From a checkpoint of a small mixture-of-experts model trained on Wikipedia.
Experts: 16 experts in each of 6 layers, 288 SwiGLU neurons an expert, 2 picks a token, a sigmoid router.
Training: a variant of SOAP for the experts, 291M tokens, 4436 steps.
Below are experts of layer 2 (counted from 0) of a mixture-of-experts language model. Rows are named router (the router's row for the expert), gate (a neuron's input weights, with its number), up (a neuron's input weights, with its number) and show model dimensions 96-191. Each number is 200 + 30 x the weight over its row's rms, rounded and kept within 0 to 999.
After each expert's rows: a language model's description of what the expert responds to. This comes from a sample of Wikipedia text that the model never trained on.

# expert 3
router,172,171,189,191,206,159,179,178,198,217,236,218,214,203,179,146,194,163,174,174,266,227,234,234,161,251,208,204,292,204,169,172,181,250,210,184,200,251,227,202,187,237,235,238,153,278,189,153,173,212,174,211,244,222,204,187,191,204,212,157,192,252,219,233,203,161,177,193,207,190,186,166,235,194,231,232,131,158,191,163,221,145,185,221,222,187,192,249,206,194,214,179,187,214,169,230
gate3,185,183,223,168,182,216,159,200,252,195,235,195,172,207,183,189,146,272,193,178,195,194,208,183,208,233,179,201,232,189,250,172,168,200,176,214,167,223,225,215,205,138,190,159,179,175,193,177,288,251,241,256,186,201,191,229,238,187,243,185,176,180,167,214,235,136,167,247,166,195,212,254,250,234,193,251,151,193,191,170,189,140,205,245,206,192,282,232,149,237,222,266,187,197,242,160
up3,211,164,219,153,186,185,194,146,223,215,266,255,191,245,191,218,228,194,243,223,149,223,230,201,212,189,202,180,167,223,224,170,182,194,182,161,196,204,198,204,235,180,181,196,137,219,190,228,118,275,194,212,160,222,209,190,240,239,232,252,179,178,244,225,202,239,232,216,184,215,205,194,227,134,221,179,167,152,170,214,202,232,194,188,229,214,224,266,211,196,192,143,259,152,272,211
gate4,213,158,240,165,237,189,228,243,197,127,185,151,187,180,229,184,175,182,153,222,197,138,209,149,226,220,233,196,205,221,228,164,197,185,188,151,250,254,228,162,218,148,197,193,234,194,180,272,173,241,186,150,211,197,195,216,196,185,195,216,199,180,200,244,211,210,206,221,227,199,194,209,184,198,221,256,178,154,180,173,199,235,166,229,203,169,179,187,221,169,219,194,128,178,260,243
up4,178,196,236,222,188,176,196,204,171,197,203,146,171,217,149,194,283,182,163,173,216,211,201,222,220,190,183,243,217,190,217,178,226,201,202,203,141,204,202,212,250,191,132,210,171,184,207,215,186,195,208,219,191,195,161,197,217,166,173,185,209,204,197,181,179,200,224,173,209,213,214,255,215,196,218,169,169,201,198,189,244,180,194,187,153,238,228,166,229,250,190,168,196,243,225,209
gate5,192,209,192,187,199,239,147,237,193,166,220,202,164,189,249,258,174,209,192,155,233,178,193,183,220,228,178,206,222,175,199,192,266,237,213,217,236,186,198,220,247,202,195,218,216,205,181,247,209,237,195,239,208,175,180,161,219,191,171,222,239,187,206,148,236,207,196,210,198,198,160,227,236,200,224,163,202,216,266,178,174,229,248,175,143,156,206,221,214,172,161,232,203,142,183,186
up5,199,186,200,177,219,173,227,212,201,192,218,166,201,209,222,262,243,166,213,138,159,262,216,234,179,187,186,174,171,268,215,198,163,188,194,198,180,156,227,210,217,155,150,169,212,173,228,211,199,148,257,181,192,196,177,159,214,209,202,225,173,147,228,212,256,247,192,227,155,197,144,227,246,193,170,166,184,181,209,195,183,217,168,173,234,217,205,182,203,190,180,222,185,241,224,212
What it handles: Capitalized first syllables of names, months and places that continue into more pieces, such as John(son), Ros(enthal), Nov(ember), Bar, Mc.

# expert 11
router,195,216,197,222,223,180,180,168,179,203,191,185,208,177,204,227,241,161,116,189,222,196,188,212,125,213,150,150,239,204,177,193,139,228,196,180,194,249,202,162,209,186,135,217,245,221,203,211,145,203,122,201,180,191,234,189,224,187,198,187,185,196,174,197,262,208,159,231,244,196,146,235,204,225,210,209,197,214,233,206,209,211,180,195,228,194,225,247,263,191,218,199,155,203,188,196
gate3,220,260,206,199,157,164,200,241,200,149,210,185,210,221,203,227,186,227,206,129,202,204,179,175,176,218,163,217,167,228,253,198,174,221,245,222,182,139,173,265,202,273,168,201,210,181,235,209,205,260,161,225,189,156,207,200,204,232,174,140,162,165,191,177,219,220,208,208,195,162,165,240,214,194,256,221,186,213,273,234,136,226,190,204,260,220,211,263,221,175,244,185,149,229,218,186
up3,252,215,195,198,145,138,217,159,178,189,186,132,144,215,221,239,205,192,184,207,210,241,244,196,162,153,194,243,177,241,204,196,199,213,236,187,207,237,176,198,142,182,215,219,218,146,273,185,176,253,151,229,248,201,167,172,167,240,195,134,220,152,251,160,173,226,206,233,266,229,188,258,193,210,164,211,198,181,238,217,158,227,193,205,195,176,194,245,218,197,155,196,174,249,200,173
gate4,151,236,173,145,154,192,193,142,151,186,222,229,236,205,201,242,160,175,206,205,160,230,165,221,140,230,182,211,168,209,204,235,191,220,207,225,227,213,211,240,256,192,181,144,200,217,183,222,194,199,167,182,196,168,168,263,186,186,178,216,186,246,207,189,208,243,203,186,206,151,175,232,209,182,251,181,181,149,196,197,204,180,169,171,210,168,193,187,241,229,203,194,218,219,196,191
up4,148,236,185,204,189,214,237,104,172,179,217,216,190,194,256,233,166,209,236,170,154,200,163,266,196,227,211,162,146,194,193,223,203,185,213,199,184,239,212,241,235,228,202,185,226,210,153,202,191,220,146,211,207,179,221,184,202,173,192,251,232,257,187,206,205,184,186,222,200,163,199,226,209,200,198,184,203,161,188,217,267,203,159,196,204,216,224,255,244,233,211,149,173,223,199,220
gate5,179,174,265,218,216,201,162,212,204,227,187,179,208,168,205,183,217,214,235,167,162,218,149,208,222,212,177,247,240,236,219,206,185,194,218,173,175,168,229,217,175,199,194,219,235,166,205,218,237,224,173,191,230,179,159,169,215,174,184,205,224,157,165,217,187,246,198,179,212,180,222,209,204,199,171,208,217,211,225,204,175,244,189,175,216,209,163,178,217,177,185,152,218,187,144,184
up5,208,205,165,189,189,175,189,156,194,211,236,220,191,290,170,172,206,204,121,210,234,184,210,166,206,199,224,179,150,150,200,187,192,201,230,255,253,229,190,190,193,179,225,161,192,222,218,193,201,171,214,167,170,153,205,228,152,219,211,217,241,254,278,129,217,192,185,240,214,171,165,233,245,187,223,229,206,165,188,211,182,164,237,243,198,221,201,231,200,193,219,197,208,165,283,197
What it handles: Digits, decimal points, sentence-final periods after years, and table pipes in numeric tables and coordinates: 1925., 105.88, | 2 |.

# expert 6
router,191,237,176,229,264,180,217,191,183,217,178,232,189,152,185,251,208,198,147,180,232,208,193,230,179,228,224,237,229,162,187,157,194,199,208,180,183,221,186,230,181,202,230,199,216,189,192,202,129,238,192,170,240,190,224,186,171,174,179,157,175,256,235,247,226,203,178,198,233,189,150,175,206,162,252,236,201,181,217,207,210,145,208,216,193,215,247,180,153,177,229,191,172,201,215,156
gate3,182,151,208,240,171,205,214,177,221,190,181,170,255,185,149,223,207,222,230,195,197,194,231,212,260,170,193,147,233,303,209,204,214,182,206,174,217,186,208,148,222,197,150,157,196,208,161,190,191,223,206,221,201,152,187,243,218,161,208,161,194,210,227,239,154,214,173,179,193,159,176,189,212,197,157,195,145,122,208,130,303,172,214,183,170,242,195,176,286,151,251,174,204,206,219,144
up3,186,179,208,240,181,260,181,196,199,178,206,203,229,187,209,232,183,235,190,175,168,221,177,178,230,186,168,185,236,226,148,174,151,186,162,191,224,198,197,174,202,181,211,216,236,126,248,211,177,243,245,161,222,175,173,193,183,218,254,147,181,212,244,165,175,139,178,224,146,176,210,180,227,230,169,178,220,121,206,219,255,172,193,211,194,243,198,172,197,137,254,154,196,182,227,186
gate4,224,135,225,176,169,245,193,240,196,207,212,186,210,179,218,222,240,181,178,255,169,211,203,202,219,183,245,200,191,183,212,188,177,194,167,139,243,232,231,224,261,230,160,230,228,196,200,200,125,271,195,202,220,198,178,217,190,208,195,238,230,167,211,195,205,178,191,234,212,173,217,194,195,187,148,176,173,177,181,213,197,157,185,182,141,212,263,172,251,190,152,220,225,224,212,256
up4,158,243,244,256,173,178,207,195,142,178,161,249,164,204,186,187,185,230,217,149,208,198,199,189,216,230,150,200,212,207,212,192,233,176,271,206,171,135,194,201,155,180,193,209,209,216,229,233,237,161,211,222,203,211,228,211,158,234,211,170,150,216,219,208,192,236,175,170,218,230,171,220,205,222,195,257,232,218,208,220,208,252,214,224,271,233,158,192,214,177,209,222,189,215,183,155
gate5,154,212,213,222,221,194,170,178,182,153,157,179,206,234,216,168,215,245,203,175,249,133,174,227,182,244,201,230,230,236,161,184,195,194,238,229,230,186,199,234,116,184,246,205,268,214,191,228,186,240,220,190,208,209,195,215,198,227,170,172,130,226,193,245,217,124,179,217,197,245,202,230,215,173,225,229,185,237,216,220,167,145,170,187,230,234,219,260,188,237,205,185,220,220,219,220
up5,161,229,245,141,199,238,211,191,187,229,176,172,164,175,198,175,171,191,205,223,183,241,215,244,132,189,178,231,187,217,166,200,165,148,157,164,199,164,201,189,224,250,212,202,226,177,221,186,154,176,230,190,202,187,156,218,213,234,202,213,165,172,170,216,229,206,222,258,192,199,140,179,161,195,146,224,194,206,200,202,191,195,177,186,187,161,222,234,211,182,189,229,185,193,226,195
What it handles: The preposition of in prose, as in end of, Hall of, and final digits of years and numbers in tables.

# expert 0
router,197,168,203,183,139,200,189,216,167,187,218,181,208,127,145,220,190,167,223,111,213,202,236,209,177,210,185,223,247,187,171,219,147,269,199,194,168,248,230,209,205,191,249,244,162,232,157,170,163,226,153,218,213,240,148,249,221,199,232,133,165,233,277,211,191,227,222,166,232,184,167,181,224,188,222,225,153,211,209,146,244,160,171,258,199,182,223,246,270,190,217,187,207,207,175,193
gate3,116,183,163,263,177,203,203,232,160,235,138,176,240,194,207,234,214,152,153,191,260,238,245,196,210,172,214,162,229,194,206,248,144,204,154,230,172,219,190,175,244,191,235,239,200,170,169,206,216,179,204,187,186,197,190,187,180,199,178,190,219,190,161,215,189,219,244,172,225,179,199,207,229,187,232,215,195,244,213,182,214,202,214,208,140,185,250,166,183,240,217,282,159,156,198,236
up3,133,148,100,241,174,215,218,224,213,204,150,192,251,198,213,266,186,158,170,214,234,163,216,235,206,170,236,149,202,204,196,224,148,198,156,214,154,249,204,153,224,193,213,254,207,192,173,196,234,158,177,229,250,196,186,179,161,180,215,176,220,200,179,182,211,200,247,174,280,154,168,209,219,152,264,217,226,205,209,164,196,222,215,245,140,202,221,179,150,208,180,266,164,164,223,204
gate4,164,215,185,199,232,158,202,185,205,182,252,260,285,220,211,225,187,166,154,204,209,268,161,173,174,237,173,257,202,197,216,257,181,184,219,214,176,186,151,226,201,204,187,186,240,236,150,195,284,289,178,205,192,245,192,203,195,193,217,176,167,195,201,122,225,221,224,168,194,205,178,236,141,169,221,163,201,202,195,233,228,134,244,230,183,214,210,208,213,203,173,181,170,220,209,184
up4,227,187,151,145,190,168,211,197,184,190,194,255,231,213,189,195,160,225,164,193,235,230,134,175,204,234,201,222,218,212,205,211,215,167,234,198,147,250,166,274,207,150,188,209,217,228,141,171,218,259,172,175,223,240,149,174,193,162,246,196,195,200,179,206,231,248,176,176,190,205,152,203,194,156,227,204,217,208,206,250,282,142,252,183,194,212,235,194,192,211,209,169,245,235,214,191
gate5,211,183,136,195,240,211,257,192,170,223,192,213,226,168,181,199,216,210,165,170,228,163,199,199,146,205,206,201,216,177,195,182,169,162,163,190,227,186,184,169,215,221,172,182,246,215,197,234,207,176,206,207,150,171,240,182,191,212,128,245,169,195,189,193,187,232,185,234,228,189,192,200,194,222,178,225,194,242,214,181,222,221,166,198,186,224,229,184,207,195,108,205,223,172,201,253
up5,192,201,266,196,202,191,188,262,211,215,190,233,212,228,248,218,182,212,177,210,165,210,160,215,197,201,201,246,182,195,215,205,184,220,295,204,196,220,228,157,159,164,206,169,198,219,196,168,206,198,163,87,222,223,201,201,178,192,185,196,207,246,236,198,217,155,178,153,194,233,207,217,230,238,216,220,224,220,193,234,160,150,249,180,189,194,149,179,160,230,227,198,269,134,229,166
What it handles: Conjunctions, auxiliaries, relative pronouns and prepositions in running narrative prose, such as and, was, which, to, as, been.

# expert 13
router,171,155,231,174,227,217,234,167,140,243,186,231,182,212,204,194,233,172,149,215,252,232,218,213,192,223,207,218,252,159,208,178,166,188,230,186,220,217,181,216,174,250,191,211,163,217,172,174,203,202,163,195,269,244,178,157,181,197,229,194,182,198,199,197,204,131,210,239,193,213,227,222,244,176,260,218,188,234,193,182,256,197,187,185,193,180,201,189,176,191,241,210,157,226,175,185
gate3,200,165,237,175,139,131,186,254,195,134,202,253,138,145,154,180,229,199,224,194,219,148,219,171,169,239,242,154,226,214,166,152,189,212,214,198,227,201,183,179,177,204,201,168,193,198,219,222,223,196,252,204,194,195,233,176,219,168,166,255,156,181,221,214,217,195,197,162,259,210,172,222,216,160,205,213,168,201,118,199,149,222,226,174,247,228,212,193,201,195,179,218,211,167,198,193
up3,197,213,242,192,157,152,185,269,188,226,185,221,177,220,150,172,178,198,196,148,205,157,217,170,157,247,203,141,225,172,139,190,132,200,174,193,239,178,205,264,169,243,137,239,190,234,207,231,219,210,200,178,194,163,241,269,187,170,202,266,146,222,190,167,265,185,220,193,202,133,175,157,160,145,207,166,179,172,200,187,184,215,161,162,208,244,237,175,176,167,191,223,217,198,212,180
gate4,234,192,190,213,149,167,225,209,202,210,206,176,186,171,163,262,183,197,218,275,211,219,139,196,161,246,183,276,244,95,186,233,214,194,190,211,156,207,249,166,220,227,220,200,190,173,171,159,195,203,165,159,168,124,164,182,238,216,201,202,153,227,171,208,215,187,155,204,217,207,197,181,130,153,172,134,217,194,195,209,201,152,177,227,222,214,132,182,231,207,193,223,180,195,187,248
up4,239,214,157,222,202,149,211,206,221,219,194,224,177,169,164,212,188,204,192,207,213,191,202,202,134,234,239,223,217,135,151,215,189,188,182,225,188,230,222,194,170,194,192,179,212,241,166,130,188,244,187,185,180,150,198,202,259,244,200,179,135,230,184,239,214,184,175,261,187,181,198,189,193,180,176,142,263,215,205,192,175,171,182,180,200,222,153,200,243,256,179,248,201,223,209,237
gate5,159,166,280,163,239,181,246,155,231,199,202,204,211,265,192,216,231,242,220,210,148,184,193,188,225,254,173,201,219,156,212,171,200,190,225,200,179,232,190,203,137,177,204,213,203,185,234,170,177,181,186,267,235,159,161,221,126,197,235,228,208,164,204,196,228,204,245,229,181,140,166,193,243,218,232,283,222,161,222,236,138,223,128,206,212,235,164,165,136,193,247,178,221,165,178,196
up5,175,225,223,180,220,190,173,223,183,211,184,218,176,170,216,208,217,208,171,203,202,216,212,208,203,231,133,185,205,294,223,175,153,172,169,198,166,178,177,131,151,179,224,210,174,182,200,177,235,168,231,235,164,185,232,213,244,223,192,137,177,213,217,219,210,226,173,208,173,240,214,158,161,175,170,156,226,176,204,263,193,193,233,158,183,168,186,192,183,189,176,157,228,167,210,238
What it handles: Line breaks ending list or infobox entries before a dash, plus closing parentheses and last words of names: University, Committee, Club.

# expert 8
router,217,184,183,184,170,219,211,195,172,237,223,224,162,216,178,172,213,153,211,195,249,193,218,203,207,227,166,194,230,221,179,165,197,209,225,211,201,204,205,166,169,217,251,216,224,237,211,186,113,237,177,222,254,275,265,181,229,213,218,136,171,224,226,254,230,186,233,207,218,180,223,187,235,208,257,219,138,194,219,138,217,205,171,220,232,147,206,185,189,202,190,209,194,181,150,226
gate3,177,238,156,181,197,142,152,169,184,227,178,208,156,254,236,187,188,162,202,223,232,139,152,122,237,161,237,168,158,231,117,192,208,179,183,235,227,207,196,220,161,188,197,192,219,191,207,194,175,222,212,235,207,170,194,183,205,217,206,209,205,219,199,181,229,151,199,227,209,187,194,198,174,218,248,245,212,204,215,151,218,230,231,182,199,187,199,176,220,189,242,267,240,192,192,227
up3,157,202,149,157,217,228,198,202,193,197,199,279,270,172,214,136,194,226,131,217,225,238,217,232,215,127,181,226,198,151,166,271,209,244,164,151,189,197,176,209,173,191,184,151,214,195,160,179,258,182,162,237,188,229,230,192,189,194,199,174,219,261,172,179,216,199,232,263,206,238,208,174,247,256,188,132,242,167,161,206,251,182,185,170,180,204,212,203,166,169,222,188,194,238,234,175
gate4,215,178,136,164,180,197,161,244,184,151,150,187,162,127,213,198,196,204,226,235,195,197,229,197,210,232,190,275,194,227,140,176,219,150,241,234,182,231,202,180,210,223,192,165,237,268,207,195,204,224,213,223,170,213,218,215,217,138,229,171,161,237,190,201,262,167,221,199,185,207,196,198,253,196,209,227,154,178,232,225,216,184,223,189,232,190,162,194,154,195,159,217,206,199,206,137
up4,175,254,197,214,171,145,224,225,260,204,176,237,211,186,190,156,247,187,219,243,225,202,199,252,235,242,186,263,218,218,192,176,165,174,186,171,237,207,217,227,260,208,171,174,214,213,209,177,216,196,256,142,136,178,236,219,183,177,227,209,214,183,215,246,182,220,216,223,180,255,163,232,165,224,182,219,170,219,224,204,197,207,230,193,149,180,181,187,210,203,251,220,168,200,201,182
gate5,222,192,193,132,142,212,204,235,162,197,238,227,193,201,163,202,167,201,197,174,178,221,179,178,205,190,178,231,187,228,203,154,212,205,201,200,167,173,171,182,237,189,229,265,178,236,193,201,202,232,256,165,168,233,209,253,235,160,178,160,211,249,156,189,236,246,164,194,257,174,191,169,191,185,183,219,174,170,189,130,188,241,198,210,149,227,163,209,160,217,201,180,219,251,159,233
up5,176,216,210,215,141,162,240,212,191,203,229,212,241,197,209,122,256,194,142,195,215,177,160,148,190,217,175,129,258,243,217,209,183,210,203,217,227,297,246,213,173,194,180,207,198,206,214,249,258,207,220,210,235,203,173,175,220,216,243,149,152,189,238,256,240,189,110,235,206,172,236,199,193,130,205,187,210,206,196,226,203,207,201,173,227,211,220,205,223,204,200,185,207,204,212,172
What it handles: Word starts in infobox field names, section headings and table header rows, such as For in Format, Total, Turnout, International.

# expert 1
router,217,185,264,167,199,207,211,184,144,222,165,212,173,194,109,218,197,170,193,197,194,251,248,215,141,195,174,161,241,175,173,217,221,223,213,180,154,224,217,176,121,207,193,243,152,235,186,178,133,229,202,203,270,216,205,178,204,218,217,163,166,187,198,207,274,173,174,174,265,182,174,184,244,169,225,218,211,188,246,173,264,182,182,262,225,166,224,235,185,159,196,201,207,191,199,193
gate3,177,236,183,220,211,182,167,179,245,220,173,172,148,191,193,200,182,180,195,207,235,194,213,228,232,217,197,208,219,168,202,235,221,231,159,162,151,246,213,213,221,209,196,215,155,132,218,200,208,218,226,219,176,177,231,240,180,275,196,163,163,141,173,243,240,238,203,180,179,247,210,205,165,208,206,179,230,231,191,192,210,210,178,153,171,212,220,159,221,133,177,198,250,134,181,206
up3,141,236,209,169,179,178,202,228,160,196,211,239,220,182,129,218,187,196,262,205,204,218,176,189,220,191,236,202,175,226,211,172,156,179,233,195,211,171,208,180,167,214,253,182,195,208,188,180,176,181,171,146,205,172,176,163,227,120,210,222,216,238,248,231,163,214,203,255,212,200,204,248,229,233,183,185,216,142,160,191,183,233,220,177,225,184,176,217,192,206,157,170,143,204,204,268
gate4,253,224,195,224,192,190,242,189,260,199,145,224,229,235,152,220,187,144,200,211,193,218,214,176,198,208,179,206,141,213,199,202,217,206,185,205,110,184,126,207,233,248,203,223,232,215,182,207,210,179,170,185,153,182,213,198,155,202,209,204,227,171,211,204,223,256,161,188,227,199,188,185,216,228,232,197,229,198,203,224,150,195,195,197,158,233,211,192,216,200,198,116,247,230,170,222
up4,176,188,234,197,192,190,187,189,224,208,163,225,183,180,239,214,242,205,225,174,219,164,218,188,229,273,227,181,234,184,187,177,163,209,188,184,151,174,188,192,239,168,234,169,253,247,189,201,226,158,208,215,166,193,238,199,263,149,139,142,182,227,202,178,216,225,204,199,223,258,218,188,222,142,184,209,207,249,218,228,156,225,204,211,215,259,200,220,184,199,154,171,140,186,200,152
gate5,148,229,198,146,278,264,166,236,209,220,185,220,207,183,211,211,220,215,238,174,210,201,172,175,184,228,168,193,192,173,239,162,214,197,174,215,235,238,186,200,211,144,213,207,196,178,188,161,164,228,223,161,230,163,182,184,198,212,268,200,192,256,145,176,225,212,177,166,186,183,210,213,183,204,182,227,172,198,179,206,242,157,136,229,180,200,217,141,208,155,219,229,165,238,229,192
up5,209,260,227,213,316,206,149,229,205,177,229,190,235,222,223,220,149,197,248,149,218,203,113,179,172,212,193,186,237,238,183,186,215,233,169,212,237,172,213,154,197,198,219,196,209,210,208,220,179,201,235,213,218,202,260,187,196,155,236,223,198,266,234,200,177,138,134,145,173,196,235,184,230,198,233,256,204,170,172,167,166,191,178,195,183,208,195,196,191,190,261,197,213,195,214,155
What it handles: Single capital letters or short capital clusters starting a proper name, often after a pipe or dash in lists: B(otafogo), H(azel), St.

# expert 12
router,215,211,194,175,180,205,216,167,189,205,175,273,185,168,164,162,183,173,165,235,205,209,206,218,195,182,193,113,201,169,165,181,192,166,227,159,164,205,207,139,211,213,163,198,206,242,193,200,183,173,169,161,216,214,266,171,214,199,195,163,162,246,213,233,247,148,178,206,219,205,180,175,238,231,195,228,175,234,228,208,229,191,191,208,252,206,174,172,239,201,192,180,211,196,171,143
gate3,179,182,188,174,179,212,158,225,232,214,242,165,163,164,225,178,168,225,187,181,187,192,188,208,171,203,251,168,227,174,175,180,263,166,200,175,233,199,267,155,214,224,214,225,232,221,193,241,160,201,229,150,195,200,224,234,186,171,213,213,155,185,181,197,194,214,216,152,164,221,230,212,248,253,178,172,248,207,182,205,168,244,167,194,168,177,151,245,209,236,190,192,259,224,221,198
up3,270,168,175,190,211,213,230,174,168,269,183,172,205,205,171,208,172,165,184,216,195,206,259,143,195,208,195,191,244,280,227,221,202,232,142,179,198,141,249,181,189,200,195,204,178,223,156,191,227,171,211,167,202,198,180,212,215,169,202,184,220,207,238,265,198,235,258,180,218,225,264,187,196,203,194,178,226,179,220,201,181,204,189,151,190,253,196,225,235,161,214,259,228,160,227,233
gate4,271,207,268,243,258,235,212,184,208,154,219,215,253,173,210,128,172,180,246,198,193,212,226,215,174,197,199,221,188,204,173,235,115,191,205,218,211,222,190,219,196,227,167,174,228,168,225,172,220,202,172,221,147,195,218,189,248,231,207,199,168,255,229,159,208,184,225,185,221,182,202,165,167,198,190,243,272,150,236,167,202,182,160,166,199,233,162,225,244,212,225,218,264,241,151,175
up4,180,176,164,172,173,163,244,175,246,257,158,203,186,166,253,224,214,185,208,171,224,216,184,228,188,157,156,206,226,211,165,186,205,202,190,193,210,176,168,227,228,200,137,194,290,204,155,163,187,157,193,243,237,236,187,216,131,211,186,266,193,199,220,211,179,224,231,192,200,198,161,213,260,228,198,143,126,180,234,258,169,195,220,220,173,179,207,219,146,171,196,219,226,161,253,233
gate5,216,159,210,141,186,172,220,203,228,240,198,209,234,228,214,214,173,229,221,208,190,213,223,178,188,199,190,244,243,247,178,153,162,178,180,198,245,208,192,258,170,200,212,177,167,216,170,163,239,243,195,207,235,204,204,215,210,201,175,207,209,211,222,270,172,167,175,194,153,229,208,214,246,220,157,226,167,198,218,180,220,199,188,201,195,239,165,135,201,204,226,165,200,237,176,236
up5,184,210,185,177,214,222,133,191,168,170,267,156,170,216,179,207,170,211,185,159,203,159,134,171,193,220,196,169,234,171,231,227,212,213,164,210,151,184,212,128,215,225,179,201,217,170,167,214,191,182,182,188,175,200,217,194,229,186,210,189,200,195,152,192,211,235,212,175,227,200,159,196,129,159,186,206,208,218,163,188,226,222,239,239,198,229,229,199,248,211,183,172,163,209,221,187
What it handles: Word-final verb endings like -ed, -ing, -ated, plus verbs and prepositions in prose, such as with, had, used, for.

# expert 7
router,204,213,190,212,172,175,184,188,182,226,177,210,182,191,162,200,189,195,167,172,198,227,183,189,162,224,215,178,229,194,176,196,183,256,175,143,192,219,266,188,180,238,205,243,151,231,148,188,147,249,155,207,247,234,224,177,216,174,196,170,204,248,184,213,229,134,178,237,209,192,205,201,293,184,290,269,176,200,291,180,210,203,189,170,228,169,246,161,216,177,190,203,203,189,146,178
gate3,174,221,152,208,199,177,158,223,180,235,235,137,225,156,227,227,209,215,255,152,191,197,131,226,155,194,202,197,197,165,202,206,250,192,207,230,155,154,205,214,224,158,226,249,228,167,172,208,178,219,182,182,141,225,198,221,167,272,199,202,194,236,194,143,160,203,226,266,208,227,196,168,220,197,151,167,203,262,194,250,217,212,167,187,234,230,159,223,202,200,175,145,214,197,209,156
up3,178,193,183,205,246,223,201,263,194,230,210,132,297,169,237,218,234,240,195,217,194,197,182,245,201,208,180,215,201,177,147,228,199,207,175,158,152,201,171,185,226,211,179,190,202,217,181,165,194,161,219,215,188,165,194,228,231,151,223,166,168,178,185,223,191,194,228,179,133,181,176,223,198,174,208,241,203,196,207,220,222,220,168,161,216,241,209,147,194,228,183,226,219,209,221,196
gate4,199,231,203,200,211,235,210,248,185,229,203,188,250,210,183,187,235,250,241,223,192,222,221,218,186,203,188,192,216,242,176,191,195,189,198,252,187,229,233,175,155,176,173,243,175,234,202,161,189,181,197,186,175,178,216,186,167,213,164,145,167,219,192,208,173,156,201,147,171,177,169,205,258,160,177,220,212,200,204,246,205,204,242,172,177,158,152,214,199,167,178,226,233,188,178,156
up4,221,214,144,185,207,197,204,212,180,198,184,169,224,186,189,219,239,206,187,147,224,225,191,246,193,296,202,175,179,239,222,207,134,219,238,222,190,189,194,181,114,187,202,207,209,214,196,151,181,238,172,210,234,220,169,293,186,216,208,179,192,210,202,187,172,176,188,195,196,220,250,159,194,220,216,192,210,216,221,183,179,288,181,209,184,222,224,244,173,224,227,233,164,156,188,231
gate5,187,227,166,217,185,236,149,237,212,179,183,242,151,182,251,210,232,193,192,152,200,205,208,207,204,228,212,176,225,201,189,209,185,177,169,198,191,231,220,208,309,233,181,187,151,194,185,165,154,176,171,172,274,174,234,167,163,236,205,197,246,199,202,234,204,247,168,273,160,130,236,191,220,218,168,198,242,246,213,164,194,216,234,181,210,205,192,185,175,206,250,232,206,240,195,215
up5,187,202,209,211,200,214,184,220,200,190,155,184,171,205,183,143,196,219,208,244,204,230,212,206,181,174,157,246,169,258,215,192,202,169,125,221,214,209,207,152,152,194,231,200,175,160,171,189,169,180,148,195,174,207,183,214,198,215,169,185,181,209,210,134,174,183,232,187,231,211,147,202,214,230,211,177,191,242,162,190,199,174,164,226,224,198,220,282,195,204,217,216,203,153,230,197
What it handles: Words in opening biography and definition sentences after was/is/a, such as born, American, founder, appointed, written, published, named.